Experts of a small language model: 24 experts in each of 13 layers, 2 picks a token.
Below are experts of layer 9 (counted from 0) of a mixture-of-experts language model. Rows are named router (the router's row for the expert), gate (a neuron's input weights, with its number), up (a neuron's input weights, with its number), down (a neuron's output weights, with its number) and show model dimensions 40-79. Each number is 200 + 20 x the weight over its row's rms, rounded and kept within 0 to 999.
After each expert's rows: a language model's description of what the expert responds to; "comes before" lists some tokens at least twice as common just after its tokens as in all text. This comes from a sample of Wikipedia text that the model never trained on. Tokens count by the router's weight.

# expert 7
router,201,202,195,180,219,205,256,151,195,212,177,189,214,183,192,200,229,211,217,196,195,246,176,201,217,216,242,190,219,188,198,228,189,174,181,205,203,224,207,179
gate0,174,180,195,180,209,162,199,217,197,171,199,194,253,203,201,160,211,191,207,222,195,222,173,224,237,229,190,180,192,206,232,219,212,168,203,240,216,227,252,185
up0,183,189,197,199,171,178,202,210,231,157,195,187,200,177,189,161,201,195,202,208,188,216,226,206,222,217,199,208,172,187,186,212,201,222,183,232,192,223,217,200
down0,169,223,198,209,162,176,218,235,200,182,197,224,195,162,205,195,213,202,198,185,220,203,186,200,217,190,216,221,217,166,191,217,194,216,167,181,196,223,222,187
gate1,218,172,180,182,222,191,229,205,224,235,209,200,207,176,189,210,198,227,211,203,214,220,186,214,208,157,183,178,218,203,186,196,148,192,168,196,191,176,208,191
up1,206,189,162,176,185,207,202,174,205,196,194,193,207,212,193,213,210,167,183,183,198,241,215,226,178,195,170,179,177,218,244,172,210,249,184,238,209,201,206,213
down1,224,202,198,218,217,200,218,178,163,192,221,192,209,216,170,191,192,227,206,234,174,199,204,216,199,250,197,210,236,180,201,200,178,220,207,213,190,223,207,176
gate2,191,201,222,186,202,171,170,184,186,238,202,162,189,194,207,187,198,204,232,191,183,203,212,191,208,189,196,202,207,206,245,197,203,180,199,172,234,197,211,232
up2,216,210,228,233,250,160,176,225,170,213,196,186,236,219,242,206,197,200,229,206,195,195,205,191,186,229,225,198,192,211,215,220,164,186,219,227,194,208,204,228
down2,207,162,202,220,222,208,199,184,204,221,185,234,217,225,171,192,189,189,216,247,181,218,167,168,191,230,183,183,163,206,214,190,179,184,225,226,164,191,194,199
gate3,166,200,229,159,174,176,205,194,192,220,197,165,186,226,213,167,237,234,208,185,190,213,213,200,204,198,154,167,182,212,206,217,196,164,234,216,204,193,158,193
up3,222,195,199,221,210,204,239,213,239,230,170,213,242,212,210,215,202,187,173,168,202,216,180,185,210,206,210,226,222,180,173,215,184,166,216,223,204,175,208,233
down3,190,188,196,170,190,209,171,210,233,208,189,192,228,168,218,159,215,179,196,199,227,214,199,201,183,229,207,242,198,210,188,245,196,178,184,226,203,203,171,162
gate4,194,196,189,189,223,187,213,187,181,232,189,185,204,211,176,184,165,212,189,206,238,160,185,184,153,188,253,238,202,189,197,220,213,191,218,183,232,189,240,228
up4,215,188,199,176,205,196,204,209,214,217,207,213,176,214,206,207,149,209,182,227,221,199,188,191,168,188,214,186,194,204,184,228,209,172,223,203,186,226,233,239
down4,179,217,193,198,144,194,172,210,215,204,217,184,213,220,197,211,169,198,226,177,162,196,178,223,209,186,201,186,169,163,212,178,172,199,204,187,200,209,225,197
gate5,199,178,206,178,208,181,195,204,171,201,178,203,205,218,198,208,190,176,229,198,192,208,220,187,202,191,184,196,197,248,186,208,230,166,189,204,182,195,190,190
up5,219,188,210,208,202,211,191,238,169,222,176,215,207,190,227,187,219,179,211,225,208,186,155,211,188,201,199,190,204,218,214,192,184,221,200,187,187,188,171,204
down5,206,165,163,170,210,211,190,187,195,208,186,168,223,183,216,227,202,183,196,168,202,214,175,195,207,197,205,184,163,188,210,227,190,191,192,237,179,183,172,185
gate6,197,202,192,232,215,176,205,203,213,202,183,189,197,170,207,195,176,205,165,184,194,206,179,210,218,211,195,222,160,192,218,190,169,167,183,214,145,182,217,223
up6,173,195,177,233,213,188,215,191,194,206,208,238,219,191,202,171,224,215,188,202,169,192,212,213,205,190,218,225,166,208,194,182,189,172,180,205,183,199,214,191
down6,227,197,191,163,192,176,205,198,181,194,198,217,212,203,175,196,181,244,202,189,214,145,218,174,215,210,205,213,209,223,233,189,240,179,193,172,156,200,195,215
gate7,215,185,188,193,225,194,226,209,202,181,209,182,181,209,197,206,242,185,201,171,200,220,212,205,209,184,159,191,188,188,213,202,178,161,202,208,183,209,217,181
up7,175,162,168,214,190,212,226,215,200,200,195,162,186,214,220,238,213,176,205,192,183,240,185,188,226,205,192,196,203,161,230,207,220,185,219,219,189,215,192,215
down7,205,185,184,186,222,177,182,177,193,197,205,170,161,256,138,168,237,188,217,180,196,219,188,220,181,220,236,184,197,184,213,189,213,170,203,221,206,184,176,175
Description: Table cell separators. Pipe separators, line breaks and dash or percent cells inside wiki tables, such as "| —", "% |", header-row breaks.
comes before: "\n", "| ", " |", "|", " | ", " |  | "

# expert 10
router,194,179,191,195,221,244,196,198,212,215,204,231,204,195,208,176,203,229,193,204,180,214,165,217,221,196,218,181,193,195,200,205,190,167,199,157,217,211,174,184
gate0,235,188,195,199,191,159,204,212,186,224,208,218,218,171,188,182,217,220,197,245,175,204,201,168,209,203,187,199,170,164,190,217,216,177,229,219,196,202,205,197
up0,191,177,182,228,238,228,196,235,204,173,204,196,215,216,219,156,215,184,204,157,221,213,183,224,189,192,225,233,236,180,195,188,216,193,175,193,197,200,219,230
down0,215,215,206,253,207,166,176,201,213,205,198,199,212,209,171,207,222,174,191,235,173,237,223,197,202,176,170,223,180,221,234,216,196,232,202,197,211,191,191,162
gate1,154,163,203,165,220,198,245,120,180,176,181,190,201,216,230,204,203,223,180,205,177,180,187,246,217,224,213,180,168,203,203,181,226,223,194,211,208,209,183,228
up1,225,225,206,196,191,200,169,255,242,214,208,227,173,183,205,198,213,191,190,218,195,179,232,166,202,201,192,204,226,222,185,218,194,157,198,203,186,172,173,177
down1,203,174,192,242,225,189,216,183,206,200,218,230,225,218,241,198,209,210,214,171,219,161,218,201,194,203,196,183,183,200,200,197,181,204,215,191,192,201,213,220
gate2,196,193,198,202,245,215,181,212,205,230,173,226,202,221,150,211,207,223,187,183,231,205,208,180,219,187,200,199,195,196,171,185,210,211,186,163,212,197,190,223
up2,208,194,237,213,165,179,245,224,175,178,228,180,201,207,234,212,176,185,219,217,139,191,196,177,176,211,204,197,216,238,190,194,213,191,238,204,201,210,222,173
down2,194,209,176,206,212,178,224,218,212,207,201,184,163,183,219,180,221,177,211,180,234,239,198,180,195,261,196,179,202,172,207,213,209,189,235,185,239,195,163,182
gate3,221,190,200,187,190,179,190,182,177,208,156,210,231,181,203,183,207,194,186,212,226,173,183,201,200,200,206,200,178,178,168,190,194,185,188,217,166,179,201,208
up3,177,191,183,222,171,194,186,197,216,216,194,190,188,203,245,200,239,150,192,206,238,213,214,189,219,215,204,215,197,190,184,198,204,214,209,202,205,201,183,226
down3,156,179,199,214,191,166,224,170,197,218,201,168,204,218,207,154,195,199,208,190,227,232,210,192,170,233,204,207,214,207,169,184,207,161,182,194,161,250,202,158
gate4,203,172,171,222,211,207,193,163,195,257,179,236,192,197,202,199,219,196,209,166,212,181,194,208,211,196,202,235,222,192,204,213,245,212,200,176,220,200,183,176
up4,183,209,188,197,199,210,169,169,189,243,182,244,194,189,205,194,244,177,227,190,202,205,200,207,168,183,200,236,205,252,176,226,196,213,204,183,224,173,226,189
down4,248,224,201,190,165,206,210,155,207,197,204,185,166,192,180,170,173,201,165,195,208,192,194,180,214,222,236,187,207,204,201,190,230,201,218,163,196,176,237,182
gate5,191,193,214,229,167,215,168,164,228,190,168,237,178,196,196,179,207,251,186,194,203,176,189,187,197,156,149,194,222,173,238,218,195,201,233,215,208,223,211,181
up5,215,226,201,212,189,210,171,198,224,192,209,204,181,196,221,195,205,191,206,181,204,164,154,222,161,154,206,243,231,160,211,188,218,215,217,199,235,220,227,171
down5,227,234,175,190,214,186,208,209,183,191,185,184,241,187,174,199,163,200,187,175,205,155,184,169,207,179,194,211,203,205,215,229,217,178,170,203,214,196,199,239
gate6,186,207,197,188,212,224,181,196,196,152,190,180,202,205,212,213,216,224,178,216,203,217,187,218,202,189,193,203,209,179,183,189,225,175,195,198,220,221,194,232
up6,181,177,198,186,196,187,177,170,200,207,223,218,193,190,192,226,193,193,223,227,217,185,194,228,205,212,186,239,213,209,198,160,203,196,234,171,240,169,207,172
down6,208,182,185,208,202,182,227,167,209,217,211,204,175,208,200,168,185,196,177,204,218,184,197,213,234,225,229,175,185,211,191,188,197,197,227,213,177,196,190,230
gate7,254,215,195,203,221,232,220,198,176,150,229,235,184,212,153,173,162,216,206,183,181,196,179,196,217,209,190,216,194,223,207,177,234,223,227,190,212,175,201,171
up7,206,192,184,205,193,198,226,204,194,216,203,167,212,214,205,187,214,218,256,167,220,234,202,170,156,239,185,245,210,221,228,189,188,184,217,195,184,241,179,228
down7,193,217,215,234,201,236,179,197,166,204,188,208,243,208,175,200,203,220,193,202,240,189,199,218,202,174,215,147,200,196,197,196,167,200,203,230,209,207,229,191
Description: Year and score digits. Single digits and three-digit year pieces in dates, year ranges, career spans and scores, such as 2014–2015, 6–4, 1905.
comes before: "–", " | ", ")", ", ", ":", " |"

# expert 15
router,195,200,197,206,196,195,196,196,193,195,245,230,186,190,212,181,217,221,200,189,204,178,168,186,232,229,177,186,179,157,208,212,193,190,204,172,239,211,208,171
gate0,188,187,200,216,204,223,196,198,207,206,210,203,199,142,186,166,169,173,205,185,209,230,189,181,249,189,206,199,218,222,178,193,209,207,181,158,164,188,205,179
up0,193,219,171,182,176,208,203,213,183,195,170,165,210,249,188,253,237,186,189,225,228,169,201,243,208,171,208,219,200,215,193,213,239,195,200,226,255,208,204,179
down0,200,198,204,220,216,211,179,189,217,202,215,211,197,155,189,174,166,193,219,193,208,161,194,184,236,189,184,192,159,221,201,188,185,165,194,175,191,175,202,218
gate1,179,185,235,210,225,224,195,200,185,212,208,174,205,177,181,190,188,206,225,195,233,182,217,229,213,195,184,213,209,207,179,173,202,213,247,183,206,199,215,206
up1,205,177,216,202,197,197,203,240,208,190,173,232,200,155,175,201,231,187,190,156,201,189,261,228,206,175,197,186,186,229,200,227,193,212,201,209,188,229,219,182
down1,210,208,157,183,209,165,192,233,202,188,218,188,221,229,197,197,212,207,182,191,201,202,215,216,238,252,180,184,178,172,176,175,194,173,212,182,181,177,203,184
gate2,203,188,186,188,223,185,200,210,176,158,173,178,186,239,220,190,229,202,215,197,227,166,199,180,190,151,167,232,204,172,196,217,200,202,205,206,166,235,173,161
up2,208,204,246,174,216,200,235,178,216,194,184,190,197,225,190,218,244,177,245,209,205,160,193,222,212,207,188,202,180,199,203,201,194,206,192,223,187,209,226,186
down2,208,195,179,187,169,198,221,233,243,213,190,198,217,187,181,167,218,191,193,186,223,194,197,208,190,176,170,179,187,227,190,194,181,193,200,228,196,192,193,218
gate3,262,203,208,140,218,206,178,205,196,210,201,203,224,203,248,193,267,196,190,182,171,230,201,201,156,188,193,230,178,167,194,199,222,211,221,175,236,224,186,202
up3,243,185,184,151,212,231,213,200,205,229,203,197,237,201,212,194,271,212,207,192,203,228,195,180,176,190,183,215,198,185,229,183,222,216,240,162,222,224,187,210
down3,195,210,167,243,217,211,190,175,209,206,178,203,185,192,185,189,192,220,202,229,193,192,179,204,182,219,202,205,200,199,174,209,197,208,195,212,210,199,204,203
gate4,211,220,213,193,220,181,177,204,198,195,213,211,221,213,193,163,215,163,245,169,193,215,164,186,208,188,199,218,192,193,218,203,166,171,207,185,226,198,183,189
up4,196,219,188,196,187,196,197,217,168,158,216,215,206,235,205,181,181,191,212,199,185,194,182,215,200,183,166,188,186,199,217,218,205,213,197,191,190,167,193,161
down4,203,217,177,228,173,196,209,200,214,195,163,209,236,201,194,208,187,197,183,194,199,201,176,214,205,195,182,185,199,187,217,196,197,219,225,184,165,183,176,213
gate5,224,205,209,196,194,197,175,184,201,178,212,209,163,188,192,189,186,173,203,228,216,172,216,199,181,177,199,194,203,171,183,215,190,167,210,180,220,183,191,224
up5,225,194,183,199,207,206,187,185,193,182,181,206,176,196,167,168,198,171,180,206,218,162,222,161,184,183,212,154,210,206,188,213,205,185,200,186,238,202,195,218
down5,196,196,181,193,192,192,185,197,194,217,204,200,224,224,194,227,235,205,182,193,174,189,178,192,187,204,231,176,219,194,212,194,239,200,236,204,195,214,185,180
gate6,182,215,182,194,198,217,231,222,192,150,201,206,193,187,254,227,188,228,153,235,158,229,187,215,208,245,187,194,163,190,198,207,164,232,214,172,207,177,192,225
up6,213,243,200,201,196,228,172,228,212,198,168,222,232,202,176,218,227,213,222,202,188,187,187,181,191,209,192,218,217,212,200,214,164,223,165,211,178,205,182,187
down6,200,166,189,180,198,205,208,187,182,225,213,197,213,231,169,198,183,202,182,181,202,220,207,233,159,219,166,176,222,208,209,180,240,221,216,258,172,179,191,224
gate7,206,154,177,221,214,179,187,200,186,212,221,253,200,211,214,219,196,208,153,186,212,198,167,199,201,210,154,211,202,209,206,197,240,221,206,195,200,227,209,180
up7,217,190,155,222,234,198,183,193,195,204,203,250,213,208,198,195,210,201,180,194,232,190,209,188,224,226,172,222,203,201,174,215,204,191,220,189,206,214,226,200
down7,200,207,213,222,200,145,199,205,235,196,219,174,206,222,221,192,205,178,191,195,207,168,208,211,208,177,224,206,213,179,193,205,201,177,226,172,218,148,225,194
Description: Sentence and item ends. Sentence-final periods, colons and line breaks ending a sentence, list item or heading, such as "official.", "2018:", paragraph breaks.
comes before: "\n\n", " The", "\n", "The", " He", "-"

# expert 13
router,211,208,211,173,196,205,232,228,228,191,197,221,167,206,255,187,187,211,192,191,195,199,200,207,208,208,224,161,218,216,201,208,188,187,197,191,233,207,172,168
gate0,209,195,178,251,202,223,175,202,220,193,177,191,196,159,178,192,198,205,177,197,217,229,207,188,206,194,214,187,173,182,186,224,197,200,221,213,198,168,180,177
up0,178,199,203,138,196,220,184,159,194,204,251,205,197,210,183,180,198,179,229,202,172,189,201,207,189,205,195,196,228,218,201,210,179,204,164,197,213,202,209,193
down0,174,174,206,199,224,164,215,208,240,189,170,149,197,161,173,264,216,179,217,198,270,231,187,201,164,218,191,201,214,182,205,207,200,191,244,193,218,182,183,179
gate1,188,214,205,183,217,217,173,226,178,187,213,186,211,210,204,210,204,174,226,210,246,212,176,183,237,199,235,244,194,218,217,230,220,155,182,189,213,190,235,235
up1,194,200,201,179,225,194,184,161,199,209,203,204,213,215,186,186,223,192,223,197,202,204,223,226,191,182,170,208,206,210,223,204,196,204,173,195,215,196,182,214
down1,182,149,224,173,224,196,202,204,192,201,210,207,200,172,204,237,194,196,203,208,216,181,222,188,221,177,209,189,202,202,190,156,191,175,181,205,181,184,146,155
gate2,210,203,203,186,224,218,205,205,190,178,192,218,210,212,218,175,199,176,176,192,180,210,172,222,191,200,232,178,179,214,205,181,179,193,177,202,174,196,209,210
up2,217,180,178,189,241,208,201,225,203,197,221,174,202,210,206,181,202,197,166,161,196,186,208,257,206,176,180,203,188,215,168,147,185,199,233,186,191,177,231,214
down2,224,202,185,161,174,209,196,185,218,174,185,227,209,231,227,273,189,195,215,239,223,165,189,213,178,160,197,221,193,177,194,259,168,168,187,208,220,242,239,186
gate3,191,189,197,204,181,203,192,155,197,217,184,225,167,227,158,176,185,227,197,201,215,183,219,198,216,182,201,191,226,178,191,237,192,208,186,234,192,213,187,194
up3,206,192,204,194,207,211,209,242,213,173,221,215,189,209,220,200,200,198,210,215,183,217,187,180,191,201,180,220,190,186,230,185,194,166,184,184,201,190,220,217
down3,185,183,190,190,207,214,235,196,230,188,209,193,203,202,226,171,208,162,233,212,186,185,178,214,212,214,169,204,175,239,222,194,226,177,214,186,205,190,256,172
gate4,203,180,198,172,224,223,212,199,202,207,220,220,191,198,199,211,193,167,184,185,216,173,204,207,162,228,190,222,210,235,189,190,170,182,194,175,190,177,160,179
up4,220,149,210,168,217,230,204,178,209,193,205,203,212,221,199,219,181,169,210,178,196,189,201,215,182,183,198,165,201,201,147,238,179,189,184,200,204,180,193,241
down4,182,203,208,225,216,154,186,200,164,227,177,223,180,220,188,208,184,188,231,172,206,213,195,199,210,144,214,199,227,171,201,208,198,218,174,187,185,211,188,217
gate5,177,191,148,220,174,225,188,159,228,190,204,208,193,231,241,180,229,184,147,199,188,228,177,187,201,243,204,188,206,226,212,195,169,213,191,180,191,198,233,183
up5,210,187,222,183,228,191,229,204,168,197,188,200,201,175,182,220,200,224,232,197,196,177,218,217,187,186,205,208,166,166,178,188,235,221,210,219,201,213,164,218
down5,199,225,194,167,225,167,196,182,192,160,236,159,208,194,209,204,197,198,205,192,214,236,197,217,198,206,198,196,207,190,213,198,190,212,218,231,208,188,208,258
gate6,189,209,182,200,181,213,200,200,171,214,199,184,224,215,221,169,242,222,176,200,240,182,210,215,208,171,182,193,235,236,205,218,165,221,217,210,176,206,217,179
up6,174,244,193,187,207,186,250,184,175,176,198,207,236,185,178,225,175,207,191,225,181,164,197,223,187,207,204,213,218,235,171,222,193,185,169,226,203,222,218,170
down6,209,196,244,188,217,206,169,207,189,201,160,212,206,200,180,215,182,218,208,221,180,206,218,178,198,198,230,219,220,190,220,184,246,190,194,185,210,206,185,182
gate7,216,208,226,187,223,205,210,202,227,195,161,210,213,197,176,205,181,209,239,216,193,199,187,189,168,233,211,215,208,214,189,174,172,225,189,187,193,213,166,185
up7,213,200,210,224,202,199,230,215,195,182,270,194,193,227,225,202,239,193,177,222,216,239,233,200,221,190,218,184,188,182,206,239,231,155,223,227,218,198,261,215
down7,186,202,230,228,201,196,201,190,215,201,188,218,224,189,187,197,186,200,220,216,201,190,240,191,211,187,223,200,201,160,200,200,226,142,207,190,206,190,191,224
Description: Numbers and decimals. Digits, decimal points and numeric cells in statistics tables, coordinates and specification lists, such as 758 kg, 48.863°N, 45.08%.
comes before: " | ", ".", "–", " |", "0", ","

# expert 1
router,216,191,187,170,212,225,225,197,192,195,194,233,175,195,214,220,180,238,167,196,191,214,192,195,216,190,187,172,185,188,208,197,179,180,220,183,223,202,187,192
gate0,147,192,227,193,205,181,197,220,188,229,185,213,210,201,160,227,213,189,198,211,181,216,241,182,205,247,206,211,193,201,198,198,200,229,203,203,202,149,179,227
up0,180,216,207,233,194,208,192,172,179,178,229,245,204,192,190,194,204,217,190,209,189,228,207,179,227,200,176,209,204,213,204,175,252,224,181,207,207,194,187,212
down0,158,171,238,187,179,169,205,208,239,172,220,176,171,158,239,196,225,169,209,201,140,203,197,167,211,211,204,217,199,205,231,215,218,202,234,202,160,215,223,208
gate1,210,182,180,186,230,168,225,175,216,203,169,180,188,204,189,212,211,182,160,214,221,210,200,245,189,224,191,219,178,213,188,217,245,197,224,193,178,188,216,191
up1,222,180,182,195,223,170,264,184,189,243,215,223,217,192,217,156,205,191,165,212,226,236,195,180,192,213,225,194,222,208,198,175,236,212,162,161,210,217,191,172
down1,168,183,225,214,203,169,179,204,237,205,249,200,181,181,238,194,225,171,207,162,247,176,159,208,222,168,192,193,197,179,201,178,196,183,214,188,190,212,173,172
gate2,217,198,188,207,203,172,183,206,150,200,190,213,224,195,191,184,184,187,186,214,225,186,168,199,178,230,235,174,193,191,192,206,207,214,198,236,182,177,182,164
up2,196,175,171,206,194,210,217,207,182,211,216,215,201,220,197,217,220,176,212,188,177,207,205,191,209,160,187,220,206,191,200,168,188,213,210,176,196,231,185,207
down2,217,198,205,189,210,207,198,212,190,215,210,232,184,193,193,240,203,218,182,220,227,176,186,216,203,200,197,189,175,227,219,225,167,201,218,221,229,184,181,203
gate3,193,236,184,220,203,217,180,209,199,161,199,182,213,189,206,163,210,196,201,196,173,179,188,211,220,173,189,212,185,196,184,160,203,185,209,144,202,202,175,211
up3,181,205,191,190,216,229,208,176,191,158,199,216,232,197,201,186,208,197,213,212,193,211,208,207,212,201,186,171,173,175,166,203,249,215,207,159,217,209,212,208
down3,198,232,205,215,188,185,219,228,183,187,251,164,236,194,206,200,193,185,214,249,191,210,184,182,199,203,218,199,179,162,243,232,178,180,207,207,203,187,189,172
gate4,228,179,190,236,208,191,192,184,179,195,213,196,168,232,205,219,216,228,195,210,197,187,179,201,196,182,202,193,205,225,138,198,218,191,186,182,178,225,212,218
up4,215,194,186,211,196,220,209,189,209,162,200,192,161,189,215,212,185,223,153,239,221,149,210,190,156,223,194,227,207,216,150,224,231,176,201,200,187,201,176,177
down4,196,193,189,168,200,191,212,216,206,199,187,244,201,191,222,181,210,201,213,185,167,215,217,171,202,156,213,183,192,168,227,204,194,176,177,199,180,193,181,217
gate5,214,187,219,212,199,196,231,199,228,219,187,195,226,175,208,162,188,210,199,218,195,202,186,218,221,194,196,223,203,215,195,232,199,223,194,199,204,192,215,216
up5,189,170,183,226,201,204,186,190,197,240,177,193,195,180,212,214,189,175,182,203,186,239,192,196,201,210,173,166,212,220,186,189,215,232,210,201,223,221,223,189
down5,218,192,196,149,215,203,201,218,185,197,171,219,222,163,165,212,201,195,188,245,222,191,200,197,217,197,202,193,210,225,177,196,202,198,203,197,193,213,218,205
gate6,219,212,211,180,185,176,180,211,207,232,213,195,228,208,166,209,210,195,171,184,202,180,167,206,247,172,195,238,188,192,214,215,203,196,189,204,209,196,231,188
up6,177,191,196,202,233,223,209,206,191,180,195,201,167,193,236,190,196,204,214,207,199,221,226,190,167,233,206,165,219,211,191,184,196,213,221,204,178,200,162,209
down6,178,188,196,188,225,189,229,200,155,204,220,187,203,202,262,183,179,221,197,228,226,241,245,173,203,215,189,195,184,214,175,214,205,244,216,203,210,207,183,206
gate7,179,200,192,159,222,229,225,189,223,196,209,215,172,213,200,207,204,231,203,233,191,180,166,213,209,188,181,212,183,194,155,187,216,170,224,200,216,195,197,219
up7,212,208,201,227,226,204,183,215,212,208,164,206,225,212,193,190,217,157,195,217,210,197,191,218,215,208,242,197,211,217,203,197,189,225,196,215,188,175,219,178
down7,244,220,200,225,222,168,214,184,212,213,208,215,232,196,185,194,236,209,200,183,204,205,194,223,212,197,215,201,183,211,209,187,212,178,212,202,197,235,216,215
Description: Plural noun endings. Head nouns and plural or noun suffixes ending a noun phrase, often after "the", such as buildings, sailors, ten-ants, years.
comes before: ".", " of", " of the", " and", ",", " in"

# expert 18
router,246,187,203,180,196,216,208,190,227,206,201,209,202,199,242,198,178,230,178,220,208,229,214,217,222,202,234,177,223,210,208,204,211,160,166,199,220,204,203,192
gate0,221,200,209,182,220,204,231,212,214,198,214,217,211,198,223,194,188,197,149,194,174,176,232,205,231,171,170,182,203,173,227,197,207,231,225,185,245,202,183,191
up0,208,185,219,195,168,245,186,200,211,204,205,234,210,186,217,193,185,201,167,191,201,185,197,226,241,154,200,186,211,181,205,222,181,212,215,190,224,167,226,212
down0,192,184,212,203,180,243,215,205,231,203,184,199,185,186,220,208,199,189,202,194,181,193,207,187,176,178,227,214,183,192,171,200,225,215,148,219,190,218,195,207
gate1,213,188,211,190,197,185,171,200,150,198,172,206,174,198,213,199,189,200,182,188,193,229,233,182,191,181,213,196,224,190,234,199,220,158,185,163,177,173,244,221
up1,217,190,182,180,187,226,183,216,200,218,220,212,180,212,225,196,193,208,203,200,204,209,195,196,210,212,168,190,195,210,214,182,193,210,195,182,206,195,166,177
down1,193,211,206,138,181,198,185,188,208,203,161,192,184,205,191,195,199,207,179,207,229,201,197,202,195,253,207,213,167,175,217,213,188,183,186,211,189,196,217,202
gate2,208,187,226,181,222,200,195,185,212,187,209,203,223,218,222,218,211,209,197,227,207,195,198,188,213,229,184,187,189,191,187,204,185,156,175,177,213,150,184,220
up2,204,179,216,202,207,196,211,192,209,222,213,197,236,190,212,191,189,168,196,219,208,193,214,201,215,235,196,186,222,164,224,166,195,193,187,189,201,172,202,213
down2,194,177,196,179,207,198,214,228,228,202,216,200,234,206,157,245,215,171,201,226,215,177,209,215,205,216,198,212,210,162,191,172,202,191,170,258,205,203,177,196
gate3,217,214,199,195,163,195,201,194,264,195,180,201,198,188,219,210,199,196,197,221,197,214,215,219,201,209,216,217,223,204,187,230,202,188,185,203,190,215,196,216
up3,225,207,219,199,170,175,198,214,256,220,182,193,167,185,214,213,200,183,168,200,207,220,196,201,210,200,192,195,211,170,189,229,202,202,192,184,196,199,231,204
down3,182,197,215,186,216,213,176,215,197,193,200,216,173,225,225,185,217,213,184,192,179,153,189,198,205,192,209,219,195,168,160,192,192,243,201,214,187,201,197,198
gate4,209,187,254,154,183,191,203,183,185,221,191,201,213,166,199,174,202,220,208,213,237,244,207,186,189,165,190,193,229,174,198,214,179,210,216,190,194,216,185,197
up4,199,187,217,178,176,203,192,180,211,202,212,204,198,201,191,185,195,211,225,194,250,234,199,212,169,186,190,179,207,169,217,202,201,213,220,188,170,220,180,197
down4,218,191,206,223,229,173,175,201,206,220,215,207,202,213,202,181,195,200,215,240,222,202,211,211,205,181,188,179,170,206,222,215,227,212,225,231,185,225,209,218
gate5,230,252,176,172,197,159,153,204,202,172,215,179,154,199,214,199,202,213,199,203,213,224,184,167,187,185,203,163,191,161,233,206,179,230,197,192,221,176,192,177
up5,188,183,183,167,239,227,216,203,214,195,187,209,245,194,224,185,216,168,190,193,194,205,238,227,190,163,192,216,189,203,187,215,218,213,184,161,186,235,154,204
down5,210,223,226,195,210,226,226,136,213,193,203,206,217,185,208,201,226,197,172,183,174,182,192,219,185,195,173,207,192,231,213,184,224,171,224,160,201,239,201,238
gate6,232,226,226,223,243,222,210,186,192,197,175,197,216,239,226,214,174,197,193,171,223,176,190,212,191,214,215,206,167,231,185,188,207,159,176,205,193,203,203,171
up6,172,222,196,172,191,186,190,190,184,190,204,210,201,205,183,182,194,247,217,196,183,207,188,197,225,190,210,194,212,160,209,213,197,202,198,164,174,231,161,218
down6,212,204,205,198,197,201,198,200,211,212,219,202,223,189,195,202,220,179,199,226,203,207,209,216,197,194,202,188,186,236,204,210,195,194,208,184,240,181,177,213
gate7,187,208,182,207,224,231,223,216,194,181,196,167,209,239,200,206,161,222,182,184,200,249,195,228,187,179,221,205,232,149,194,206,206,184,208,177,220,165,165,179
up7,197,211,195,214,181,229,221,176,184,181,181,167,207,216,242,186,193,210,173,155,144,201,207,222,180,175,203,181,220,146,195,221,240,208,236,240,214,156,181,179
down7,182,225,194,223,206,168,196,200,215,229,210,202,204,177,188,209,192,169,195,218,205,195,190,181,199,207,219,189,204,242,191,222,180,221,237,184,230,227,206,199
Description: Separators before numbers. Table pipes, commas, spaces, parentheses and words like in or the right before a number, as in "| 18th", ", 1905", "until the 1970s".
comes before: "1", "2", "3", "0", "4", "5"